Weights of a small mixture-of-experts language model, trained from scratch on English Wikipedia.
Size: 8 layers, width 256, vocabulary 2911, 81.9M parameters.
Experts: 256 experts in each of 4 layers, 4 picks a token, a softmax router, a shared expert of 128 neurons.
Training: a variant of SOAP for the experts, 1110M tokens, 4235 steps.
Below are experts of layer 4 (counted from 0) of a mixture-of-experts language model. Rows are named down (a neuron's output weights, with its number) and show model dimensions 0-255. Each number is 500 + 40 x the weight over its row's rms, rounded and kept within 0 to 999. Numbers have three digits each.
Before each expert's rows: "comes before" lists some tokens at least twice as common just after its tokens as in all text. This comes from a sample of Wikipedia text that the model never trained on. Tokens count by the router's weight.

# expert 99
comes before: " the", " a", " his", " an", " her", " its"
down0:438488514455505497464475537508532513573520546469513433470487489519556510487408518560506585493471486426521559482490493544519571488552505405569450512584529479494483451465486513608573502547508552532436576520535515508519477447552473536480475442464545574484480439470458475512528493510500530569522478492477484461514434629455556531481552532502488481554467558536510558529497489522520541534487422546508490514440524441547492516498563471450517463481480522570524519538511550524526596467536521450481479528469527489465515542501489492510458498530527491419411514495540417471564548504491482513504535530541558445501444498473506531492508478531558484477504450467546527478468407476446500520549465480478511529418517489518514520551519501499558560489586523511509446481431551517495548434484489
down1:515479540461384533528552477445496470482515516562471516449475463525476585551539509508511500535526538470472481495492515475484487545442575453479509441415540501575504507528510486488529547554450522470512491441558519476469473485549450515466540513500543489530560502512563466459557581461464531445520485479533563479472510519528524476469401472530533482596517575487506468541485572499446506487509550486510565514443405473576495566505541482520523470466549515482547550549480578441492505537526478491497610455508555539505507540520453531516513504526493561488565512489586515498499532481466539429485436505503469489470566424489531483555485503432519480562475438564540465474489497504448472500473475463531507529569553559502462619473566495516486496503539444554480491482475553526537457429496487
down2:491475499537481558483550477524505516518521448557490530538485580503467481521527508460496552496543487459527513507513445491506496547444534449463471572514517516536513541465546476459498453506493520551565465455464524500548561544554477525480542524492509413558433449445507552534544547469453549468488478415519515468468527521535443535563544493512494537468470416487475548462514481501436537503496454528522510503440451441562471388492543455512500560478454509481512556574514549550466513486526481547430458428450542453549542508482482479548516591528464539484422496568413498471470548524545485518462482519585453478512515472529450492573512465492467565462543544483510531520456447538513511557521547586494550545475442567551506518470459435534496487476490546442442494521436483587552514455539547
down3:459466466540492541485546512517430522520509510514501443424523499557514494518456535472423531527395540458471596527414493552498479521497453500581421508485468475547488492495471502506379428480456517569569500483511509543509548421474529512485484473434501480488498508477482506459508505519492496458470485500540506466455470543523510539507503540505418561498476458550462533517500502536476466501523442452459469510451504518451428484551546496512481551474489548516438517505455491488534530442477477489484427439540464401512479569481516501583455546554499522460434534510479513439470526592491505443566495501467465493498528469495510556544496512454468609426517520463515466478507519510461501599497453524516520588482498476444555514562474511455505478470464519446544511492505395571427489456493438
down4:535548472453478504431498488451431517552459454454490551483498525555633525392475495518541494489463511492464479480530484543515520542471555467454662514471503473485552536601550449502438473494532521497453498519565505512468535516549439553485528505472454485525467455466562537442483525476538483557509471466560536508451450424545516518476504422469519501508484513478505467547502416501527511522439447512565486489487514463479490455511516496469527458514504507520461474569477569560525467539500485468467434482519544551522495504477489580493516474550566494493505517385548547496519525439487414439503436510505511496506497463462515428561552512503471470501477539507524537438428516513528483548592512440451524515425484508498488529449580486556486503474544492451528471518477529563503526523454493
down5:455506506488555435467537562532469520470551469534441487508610556535497478453524461538445510441401549541501476492547544520502452526509501397497444462500536468552519439525558529442501467535431461482509496506468505461471516407460442575497520520450529464547518510462452460513463507548522529499509547491528506484504464506506511510500513511495484494539513498444498577483490488554489490476496457546470491461497563469502524463503557437609481492475529525487482537554520468470459512436471480524553501551518497484548538477477461528517465448505405631484444508561501431525486517561466485453466494485438480420536494455509508502494523434499418543474508430557498492587447555454530544458496568547514508516509476552579473405531418476501507533458477474470535532510538541523463502418483471
down6:485506445496566502441446453519433466531490499551503436496488511443499403483511450451459527504499548433550490477492459487449525434524506505495551579411487472536493515459544478500503555463557539457474491502513470593483486533527475522475463447427430497476534501465571520433465472494529475495519499477503463447510492518453448504510586420540586563436479484502574513432532536438512471478542518451460539539494523424426491469562538530526546539561515566494490515543451537504545518543469500493416480493485484535496475533468471511502487461465510462454456425461481523518513534513490557537569511501492553553512531501521552444460532547468484484551469457581551509481505484441494477569480506462537459454425499422469527487541491495502485469425505574487513438616466507488458444536449516

# expert 233
comes before: " the", " a", ":", " his", " an", " her"
down0:485438532496574483473524458461514484494413564494509477466549533479491520488486480512508556505534509484414550455514489506501507496421440476459472500518491550505472499509505484533599498528482459551544479455515509452512489504512455465515599544561531442501482433600487470473473551540422526485511549514522445554522489476543558503476464536492542563611535504507435521487540503399460550500493461504466495548536493467543473524516500511443506547452524536456586525515483497521586470482555460483499544459524548453463521448537462482526472593495410485492490529468555517493425521568539492499408503460543459489518516498475546586492493537455471502532449491513524446543487535543548547457470488535532428485480618558535506499546473470523528506482510517457476528437500551569539504461499399
down1:596474519547497495450556521481463504473504451480464488484445487485454555463514508429475458499465490529487540415463550519524525464485503499540467478511529499514474550509493511437423515561512525453526499455491466486472564446395489466455422457586511497440518436515466438483491445490541480464493490461526481545476474499460502525435433492481440532560460483502553484458489483453474521501490565473528490460463533518474589522452475455550435558534535496531508494503533439449453493549488473500544487493490436553498536523567490519511452566537538528514497457574528475535435469547496508543437530506433437466419445442478444486521426471480473517503499482569451447434452433495506471537521529484518517499424437531486448575530481604435473522556513486548477484602555507526523511457459451
down2:527480443488490516480540494533566496475541473554455520464474506566455564480508486513416550540500519490552462445546532538513507551543477510548554449383493532487482577536482520546483501589468472511488524515522468467496438530514551455433440538513519526489569462542582481491506455511486522472558448588424507497494455465429526517476486494478526511481511542499538465431459462489538474587450526440433498506561461478524479456527493554552507454494460363477527453521483475523533439512485509491573425489510383509473566380478500589503476505498446486465562501461495456520433493477504473509502514532483468453524511514499485434548508560496477496490539501498505465529479414538552519457453517479521487474482530505555512529455484487482475474538522420492528535521459558506506430563449517
down3:545491493547493552525518532499505477516489559482537517477458482532534556500456544444575460516531555631524399533464550529502465478479517528432446463562546436494465452534449511440486512440435428532488426539546422584523457499439505470460488527435461523443452462535477551551443499502516508443464512519459532439508541490517480457525499512527560463532500431513416486424524536487487472491488518484512527533451543526527470507505484553471495516527437491521568486456464514440520587541481487501491563558461514503457465512536515507489486481474469393519547503516484434535510526452529451539542469480566454526531479573479513471423499561509569536492492491531460524574490473543572566507413463489523482553504479496454533505478524533474534439529481508558482435426536487495506479517546558
down4:579468462538480528509434480420441535467552510529442451498458468498448558536489496426499508497495475459449453512503542531480482625501494473463599495516497434387440442550541520415515517512538489472503454552519550497479519510473569480459524439495569514514445546554456515515436515548451546460469528481467518479526439599522533504446480461446537422519499535463494527476522467466525563477522512489500567541543524508564475468439441433471512537420456503529504440486456557480522479477484511551584501509573450530505482467529498509484428537558500523490568569438464437540478491510486498517507484469457482444477503484471507585566512519529497442506455514521478512462473586484507454431533472518482531552457506467546515487476522517482538564487508495513515516516488466498468550475473594
down5:536516487512405429494526441541436508504493534473486504486400523568455596467474487572530538522513559528523507551501506460525476507444511565445509449499455530497447474449499519531465461523489478453515467446560493490519519464511543496488558470434519530539533552519528569485526473499495496582472578491456508562525521553505481514504455552456561506480586554504491527481505411535481488571502519483626477555517546526492494507529525541575447541531518565532513503491428482509510488460503391577522441465465531521455538478517483532509567582483559504504545497553451400573512439456489508524435425465484472516549475485481515517470492511563515465522437450501491516534524553488464469480487490474448464482424579506490510464515516531510517502510469519435435469466436417501497491496460511
down6:497499515490513481455568532521501523460514487481461468480594467529483520443570535471561555442497504577512447501533484431571512484457560506452553485618516555554477543496502574525570521569465529455509448526471504423548507475471479565488494459462508500501429554517494434499585537475439517467522462446492432510495518549471529521450481520467459539530486452556510509538473487464517490460499511514555572545481455495476515511524523422517476474514535493468563512516535577481458488519471491510553468471508606604559503518434422492482521496571443532452457507539448524521526445570502502558499510491522490546528576511454537511562462472521436575516468465527503458527460458493448474530522587517506545483540559517529467487510496431506433448470546494452562475483509429443488475506475521

# expert 77
comes before: " the", " a", " his", " her", " its", " he"
down0:461512504435518557483468539504517543440496551487544514556560544586485466466520464491467486526419503508482523503439463467486485512471465486531491576471549478502552573515463550537469527515524481465543507525506499498484563507487504457455488468531439487515474483526510485585378468447441536474523530533479515428463410533558519535521567535458499525467536431477452521421476526493426586483516565481476494565527515480546485525475535444484564543516425465421443522454521511542431593545500443554521469466509449510502484450486491492557499505583511537530515456547591494546510506494533539434519487490510510472487519433533501474548500504534485573514500516411481457537493470453498531472471562558501583463467529504395543461466485512520452534472511476481549549475512530529492568415500479
down1:566503481515472505492574535478482472518562474541467520453513525437504511465495529479486437395545518499517505458452507504507462532539512466497510531436539502492443511503497551508444552512481561410520470447434518523514495497508515486495495463466457517496496466505494484467509486469510471457516453467493477545480510556486522463405495512507547512469496434540523483532539465553462549495493539472504541409495512459489473436442576509480584426454575463498477500498582518409444475507394557475450501524506475563470518461550492488533519497438481504510562538515524442542511459520544473483578462568477551488454442499544506542524542519465536479516554468581491467558462460479493535510482541516482515467564466527552480501523483598538498459499473476505495495651646547444565551504538517
down2:550563547515457546501532522459561482572474474492509501463462581511561539508493446602511527428496503522549534517517510488462505498469521512496501450479505471470443518530576394483460443465464488402424462478511530519474462471507448550519508487518499484496465499495561467525524455528487463423458516482512531507478511542504478492450490522503516456453491552528496495466539531468521508492471504566550479564557492479472569542501497418527486494479501520503526430528453480528510574489462540556504465479534519528445509568537532596476527550460461506512514608504570488511523502597536469531530504502440544517516395458529479521465492491527533446463532443525450426564456488463455485467503505526470526435437473448480454538496490558522536464397516416537449486520471591524478449439477412
down3:445498446515517540461468556472500480485450512418469556525460476547451558448420350494556534582495549516430468487527456466495513441519494491528516540577547459514520566493538578473552532520554505480432508533513502465442592478451511520534468479512386557478562515462443461514501467489510543522482531479536513557486501532496583548510515476449520543516554484498467544547561473557489504479518472584532531529496536504527484507513466419468574471506563455470492465483483514520533552507571459452493513495493542521498487471500460501512447494443505535514468491432577473429521519536485527461495497478566565522507494531512577510428526493487531436500506470495604494495421513505473441476507505496545433422467528478455515509541524449500456476539490429512456444509494481442542489505493445
down4:509470516527452488504527548522517507481520554517526440458428518479446464504576499457505494490519507543514533521554451532416439431591497466456497491534466464497473554432508497497522549505432477572511517511518533461431535497463498439509491471470472447475519534584488485491519481529517479627524453468520537473489476446497486485543477488519531535463493569471529522538507493499444450516505487480473431534430458535487491486564508549485440503489486396499458518523505465543500495595521507544530578425523406447544520479528472462509569465487481487524496540571507519432453477573473507494515607480529495526548629517482542465590444533541465481567568551476574513484497544503519499498570489512556499491448466455512493524523445510536419470506504475418481528498500499517490559440538464
down5:487529518497559480598552455457516551458475449507563513495523533529474591458469493529496452531479467516504539498525493525545555501546527462484510505525508539536556485503501508451486473539425541452545492500529485554533465464450505438490541517520513475478460465514475535605508532480510521511516510471481497442526561495433550434450540546581522517456550491421522560524492494506519533491554435505507468475415462501554475531518526506446470540512450473576527554503491424438472486514445509515499464540515521539515489544425529477542451522543515577528467529495529523469476474516459507484527466579531390510452465474511395535460473494520398513559524624522544375506542461552509485471511496492461496579495451480551478408488514448448515523521488471398479527512491518542500490525485477
down6:544485585548455535531430499554560526544478467578504513521420417514565514459492545486558436494588563543571424508497456558460436455460536501451516492509547432443545509529562480511481522449526504484428494543552500504431537495506504554514494568563541522577554500498547480521467528524581423434481517447516506473532474482448517499511444463469447514479488484546549483453472470517463563495508553491463518471498479486570459491505503497488503451458499460518529487568531504499432423543485553464493531466476500610485514467537520517465540502548438484503509522512450507508533510432481509475460464468486554516496425535497483557533518526473510397579556502532480488501458546503539514507485480535540481426500459442536560514502552541520476485526535471575481469542575540443494432553503494